Weights of a small mixture-of-experts language model, trained from scratch on English Wikipedia.
Size: width 256, vocabulary 29967, 66M parameters.
Experts: 96 experts in each of 4 layers, 160 SwiGLU neurons an expert, a softmax router, a shared expert of 128 neurons.
Below are experts of layer 5 (counted from 0) of a mixture-of-experts language model. Rows are named router (the router's row for the expert) and show model dimensions 0-255. Each number is 50 + 15 x the weight over its row's rms, rounded and kept within 0 to 99.
After each expert's rows: "comes before" lists some tokens at least twice as common just after its tokens as in all text. This comes from a sample of Wikipedia text that the model never trained on. Tokens count by the router's weight.

# expert 39
router:35 59 57 47 38 61 55 45 26 32 57 69 58 54 43 45 47 48 54 63 70 28 76 57 59 78 53 40 37 21 53 58 35 30 48 51 53 34 52 60 42 41 29 33 52 52 54 53 71 75 24 64 54 33 41 26 59 72 46 65 47 42 44 47 71 64 49 55 61 56 48 30 29 30 43 71 65 48 44 30 36 43 52 70 61 37 72 52 20 55 45 51 69 51 79 54 69 42 50 62 60 52 28 80 78 18 53 45 61 54 53 41 48 45 49 59 29 44 69 73 51 35 83 67 54 31 64 70 67 55 64 40 38 42 37 50 53 31 47 58 36 68 77 55 43 49 16 35 52 26 45 31 55 40 62 56 46 37 41 58 30 44 69 47 56 25 23 64 30 45 49 41 51 30 43 43 40 67 53 66 41 45 66 28 18 70 38 50 32 82 40 63 57 48 36 52 35 86 35 26 79 58 56 63 81 38 44 42 67 46 46 66 41 49 31 75 33 68 63 45 34 69 83 42 80 79 67 51 23 53 65 61 42 63 73 69 49 26 40 57 50 65 42 73 50 48 52 54 40 66 26 46 24 69 65 51
comes before: "|", "-", "\n", "|---|---|---|---|", "|---|---|---|", "The"

# expert 92
router:24 65 50 33 40 61 43 41 39 35 66 38 42 51 50 35 40 71 53 80 55 31 52 79 54 50 34 31 46 26 52 70 08 61 36 63 63 32 62 52 42 39 35 46 50 29 47 66 51 54 42 70 80 33 16 28 59 50 46 74 77 74 34 43 61 61 82 67 54 60 45 35 43 41 43 58 50 33 40 49 36 49 49 47 41 38 60 50 27 62 38 33 71 41 57 38 75 48 75 49 55 21 33 67 64 27 75 55 47 53 45 39 28 45 52 53 02 41 69 42 41 52 63 48 54 30 58 36 69 47 67 47 57 43 32 71 54 38 40 50 42 55 60 62 42 40 26 48 49 44 49 41 38 54 70 86 63 18 45 53 41 36 49 45 50 46 26 88 40 42 44 49 44 46 45 44 48 56 47 40 53 31 75 17 21 67 34 19 37 60 47 43 52 41 44 74 29 36 04 59 56 44 52 50 87 42 47 33 55 30 22 75 37 61 52 70 55 54 62 48 30 64 59 43 65 56 63 46 45 42 58 62 33 61 70 56 37 44 59 59 46 62 38 64 51 42 64 61 30 68 53 39 25 69 70 65
comes before: " and", " in", " of", " were", " to", " are"

# expert 59
router:41 59 70 55 38 60 55 25 38 17 62 48 61 49 45 49 56 57 72 64 72 39 59 58 33 49 43 41 34 17 59 57 43 37 53 61 63 31 53 61 22 26 21 51 45 66 59 60 70 62 52 57 65 51 56 15 59 58 43 79 75 58 39 43 74 61 50 35 56 35 32 41 23 34 21 41 57 51 50 38 66 33 57 70 51 47 57 58 38 46 51 52 65 32 63 26 67 49 66 61 70 27 48 47 55 34 60 51 56 70 40 42 47 51 33 61 45 41 49 68 32 44 67 59 50 59 58 47 45 60 64 39 35 34 33 75 62 28 38 32 24 42 75 59 45 49 23 47 57 45 57 26 29 39 76 51 49 45 42 68 43 62 54 55 48 26 38 61 31 45 48 30 30 54 60 56 38 81 59 68 46 39 45 37 35 48 20 42 26 54 21 54 77 61 46 68 53 74 18 43 59 64 38 71 65 39 38 24 65 63 19 44 57 65 51 75 46 74 55 20 41 72 65 22 96 67 49 38 24 44 55 58 33 71 62 53 43 43 26 57 52 55 36 76 62 41 68 79 42 66 34 53 36 65 50 61
comes before: "\n", " of", " in", " was", " and", " is"

# expert 47
router:43 59 55 48 47 53 54 61 30 33 71 67 60 59 45 47 64 58 60 69 60 30 41 42 57 68 47 40 42 48 54 64 14 48 50 48 49 47 52 69 45 40 30 48 48 36 59 49 57 57 31 55 66 57 35 37 51 63 43 72 53 40 42 40 55 65 89 58 57 50 44 49 48 27 32 58 50 34 45 31 65 35 58 66 38 51 54 80 51 79 36 38 71 43 58 46 38 43 56 57 60 27 54 66 84 52 55 26 83 60 54 24 46 31 45 59 28 30 72 64 14 40 79 62 46 29 72 69 58 57 66 48 31 36 15 57 47 50 30 48 37 62 78 61 57 56 39 30 52 28 57 34 33 38 80 55 66 22 34 59 48 49 63 40 39 37 19 67 46 36 52 55 58 53 66 52 32 68 61 63 55 40 63 44 19 54 26 39 27 53 46 59 56 44 32 69 36 63 36 50 65 68 56 54 73 40 41 31 57 52 44 79 50 76 48 76 37 48 64 36 24 64 69 54 71 59 49 39 28 44 92 62 36 51 59 76 32 44 33 84 60 69 35 70 64 37 58 55 30 65 51 31 43 77 78 66
comes before: "\n", " ", " 0", " —", " 1", "|"

# expert 70
router:47 58 54 58 54 62 57 65 33 49 76 76 61 46 53 46 38 55 68 63 55 41 71 61 54 71 53 44 46 37 56 46 47 21 52 47 47 39 53 49 30 49 36 35 41 56 61 34 58 71 31 61 57 42 57 46 32 58 43 63 49 49 46 46 69 48 48 73 65 28 45 33 45 23 35 77 67 35 44 41 53 49 64 58 49 32 74 51 23 59 50 41 77 53 56 53 73 28 64 57 46 46 41 81 77 00 57 48 81 45 42 32 45 41 39 66 09 43 53 52 39 41 77 66 48 37 71 70 72 56 47 31 20 34 39 52 54 33 48 45 34 73 74 56 66 46 26 34 44 29 49 23 50 45 47 64 47 32 38 57 18 50 60 42 53 48 24 77 55 42 45 32 53 29 49 38 54 75 50 75 79 35 75 33 39 51 36 51 56 81 38 50 41 42 47 72 43 58 60 32 90 58 54 42 48 38 27 37 56 70 39 49 45 42 36 74 31 59 51 28 57 90 67 42 76 71 64 51 35 80 44 47 46 57 74 72 34 38 36 71 57 62 44 41 65 32 54 75 33 62 48 38 30 61 55 53
comes before: "-", "=", "The", "|", "\n", "Personal"

# expert 23
router:39 41 50 46 26 52 60 58 29 31 52 59 70 75 23 44 46 51 64 72 70 38 52 69 49 53 52 23 31 48 64 75 18 44 47 57 41 32 54 47 64 27 36 46 64 35 55 37 65 66 00 63 48 34 39 19 49 55 35 70 59 71 43 41 62 64 85 50 62 45 29 46 36 29 32 75 60 50 28 53 60 44 54 51 39 51 46 75 49 57 54 39 67 29 52 52 67 45 54 51 71 35 53 56 62 63 57 43 55 52 50 38 41 54 51 70 19 27 65 74 50 53 79 68 65 49 42 65 51 68 55 58 31 38 40 77 68 36 35 64 41 59 92 52 55 66 41 50 44 36 48 45 39 52 64 57 87 38 31 62 41 79 63 29 53 42 22 83 54 28 53 51 56 45 53 45 56 60 75 42 57 46 53 56 38 55 51 38 46 57 28 60 51 56 34 77 18 71 19 42 77 67 47 60 61 28 52 38 55 57 38 69 36 66 50 51 41 73 67 31 44 67 63 30 68 73 51 41 24 59 82 75 37 50 86 68 34 44 52 67 55 58 41 55 52 30 53 62 39 50 53 45 43 63 63 43
comes before: " 0", " 1", " 2", " 3", " 4", " "

# expert 90
router:28 29 57 34 46 73 73 48 31 44 61 71 69 66 59 37 42 38 66 85 49 49 89 66 54 54 55 47 37 48 57 60 45 40 53 54 39 42 53 63 47 52 19 38 55 35 66 52 52 63 28 51 65 52 67 38 38 66 36 71 61 84 48 44 80 73 59 60 40 46 45 36 30 24 41 87 60 41 20 37 71 58 58 52 43 20 58 65 31 69 41 46 62 32 65 47 70 36 54 64 70 31 23 55 73 43 73 57 80 49 39 36 43 49 33 74 31 38 42 64 55 38 43 43 65 41 65 41 61 54 57 49 32 21 26 60 57 38 41 37 49 59 75 53 57 51 26 44 44 54 57 31 33 42 60 48 44 30 53 52 36 68 42 42 51 39 24 61 42 42 70 61 45 59 48 57 42 41 64 50 58 26 56 52 15 56 47 24 40 73 48 48 54 25 25 66 51 58 28 38 71 71 58 63 69 34 43 31 77 34 11 52 33 50 45 60 47 57 76 43 47 63 55 13 62 67 61 47 41 74 80 54 37 70 57 75 51 32 39 61 41 60 32 60 60 30 49 69 37 67 39 49 28 65 56 54
comes before: " |", " votes", " medal", " July", " electors", " place,"

# expert 54
router:52 55 71 50 41 57 58 57 45 40 81 77 85 71 23 36 55 44 53 63 58 42 63 61 47 74 68 31 43 32 81 63 51 51 51 50 42 43 70 56 34 27 43 50 31 30 63 39 69 63 56 45 60 39 41 37 33 51 47 70 54 54 54 45 61 49 55 79 55 38 17 49 52 44 31 56 53 32 48 34 55 45 64 68 17 35 61 70 42 66 38 36 75 42 53 14 78 36 50 64 65 35 30 79 68 34 55 35 62 57 33 50 59 36 49 84 41 35 50 54 55 40 73 53 43 44 61 63 66 66 60 50 45 33 44 56 54 37 37 29 36 53 68 48 64 68 35 33 35 57 53 46 26 43 71 52 77 38 30 65 45 68 65 34 47 26 40 79 28 38 47 29 57 56 58 70 42 48 47 72 59 46 57 41 28 65 43 23 34 75 26 59 57 51 25 53 28 82 53 21 67 84 63 70 44 37 28 19 62 43 47 47 43 52 44 55 46 69 79 50 35 71 53 27 63 56 63 38 34 70 61 51 38 73 62 51 45 37 40 69 40 64 25 68 57 56 78 49 38 73 41 55 55 59 60 67
comes before: " a", " born", " an", " ==", " also", " in"

# expert 88
router:52 35 61 52 20 50 64 40 23 42 72 67 61 78 62 26 37 36 58 60 69 32 65 65 62 62 42 35 33 38 65 86 40 49 42 55 36 54 48 46 38 42 41 52 39 40 55 56 78 63 42 57 71 31 35 37 55 59 25 49 69 49 15 45 52 49 82 73 44 38 24 60 47 35 49 74 67 30 24 34 65 47 63 45 36 38 61 53 46 46 27 33 48 54 62 58 74 32 57 60 62 43 49 63 56 59 64 46 70 56 39 38 49 13 47 80 26 39 43 49 33 45 56 61 59 43 48 70 71 43 50 50 48 45 39 60 68 28 43 55 53 39 76 68 61 57 39 51 36 27 43 41 38 41 66 58 84 37 30 70 45 58 58 38 35 35 20 62 35 39 47 43 23 34 53 43 24 58 40 30 64 31 66 46 48 64 29 44 34 79 48 58 75 49 25 86 40 59 39 42 61 48 42 55 69 26 27 29 65 64 40 59 44 67 37 68 38 72 87 52 52 65 82 40 58 64 52 44 38 51 78 60 34 51 75 79 47 57 47 62 36 79 53 53 64 40 51 64 36 59 34 39 43 65 65 59
comes before: " ", " 0", " 1", " 2", " 3", " 4"

# expert 68
router:44 46 54 58 36 45 76 61 35 37 63 56 66 64 31 36 48 59 52 51 39 35 50 45 44 62 50 48 48 29 55 52 12 56 29 55 45 26 42 47 47 58 28 55 44 48 60 38 50 75 32 59 59 29 25 36 47 69 40 72 68 66 38 31 84 67 47 61 64 55 18 21 21 32 31 74 59 43 46 36 71 40 40 63 28 37 65 66 36 74 57 36 50 42 78 41 48 41 54 61 66 42 55 49 71 34 62 51 67 59 41 46 42 48 39 65 34 26 57 60 48 37 79 53 74 23 45 49 64 67 56 31 37 38 26 77 59 50 49 51 35 46 61 35 50 57 20 37 51 54 53 40 34 37 64 70 64 28 30 71 50 66 49 22 44 23 35 61 35 57 55 39 44 31 56 47 49 85 58 49 74 27 60 42 22 58 32 40 46 64 36 52 88 41 31 66 27 74 13 28 75 55 63 40 86 43 41 32 65 50 35 60 41 60 42 56 28 59 61 37 39 55 67 32 62 51 79 40 37 62 67 57 52 63 64 74 40 45 47 56 40 61 28 60 78 32 59 50 42 68 49 38 33 59 50 55
comes before: " |", "″N", "6", "2", "8", "4"

# expert 76
router:38 63 65 33 42 60 70 73 31 37 66 61 50 51 50 36 50 48 74 60 63 41 60 65 57 67 65 49 51 25 91 54 37 51 52 56 51 35 54 58 36 39 32 32 46 31 59 49 47 50 39 56 57 49 42 28 36 43 63 63 61 66 47 46 77 73 95 60 72 50 42 44 38 33 50 50 41 57 45 25 63 44 53 76 42 25 66 81 17 59 46 40 88 26 91 30 61 38 51 56 57 36 40 52 60 45 63 50 51 49 53 23 61 47 40 61 43 38 66 66 33 26 60 46 58 44 51 43 78 50 66 31 30 47 38 69 57 57 37 39 22 45 60 45 62 44 46 37 53 27 61 41 35 41 81 42 45 34 40 49 34 64 47 24 48 40 43 57 47 45 53 22 45 39 54 55 37 73 61 51 49 27 60 29 33 63 16 32 51 59 42 59 50 49 48 45 50 65 30 34 36 40 62 63 84 22 49 34 67 61 35 66 33 49 41 80 24 63 68 52 24 69 66 34 75 64 51 37 44 69 49 53 34 52 59 50 39 25 58 60 38 53 38 65 56 31 79 65 39 64 40 20 29 59 74 79
comes before: " was", " is", " had", " has", " would", " also"

# expert 33
router:40 59 62 32 57 77 51 43 48 34 61 50 42 55 49 52 32 56 61 76 63 33 73 64 37 60 51 35 33 58 64 50 22 27 40 63 48 41 57 59 58 32 52 38 37 56 65 57 52 49 26 66 55 53 38 33 45 46 39 43 65 55 18 45 65 51 49 55 59 40 38 28 48 16 33 47 69 33 37 40 66 52 56 63 32 35 57 58 44 52 33 40 60 26 67 53 65 43 60 89 81 40 45 74 58 16 68 37 47 45 30 48 33 51 29 51 38 53 62 51 38 44 80 60 71 36 81 56 55 45 60 34 19 41 47 63 64 57 29 51 46 83 47 61 49 42 56 45 37 46 35 19 40 39 55 60 60 17 42 49 48 64 59 46 51 43 17 69 42 50 49 37 34 37 58 63 25 68 63 45 52 39 71 34 26 71 23 37 44 67 53 60 76 44 40 53 33 66 05 56 69 67 70 61 54 37 31 40 66 49 38 56 32 48 45 61 39 57 88 32 54 77 44 28 60 70 49 35 29 72 59 46 64 74 50 71 34 18 47 50 45 54 30 37 42 37 53 67 47 70 33 36 16 71 51 55
comes before: " |", " June", " August", " May", " July", " March"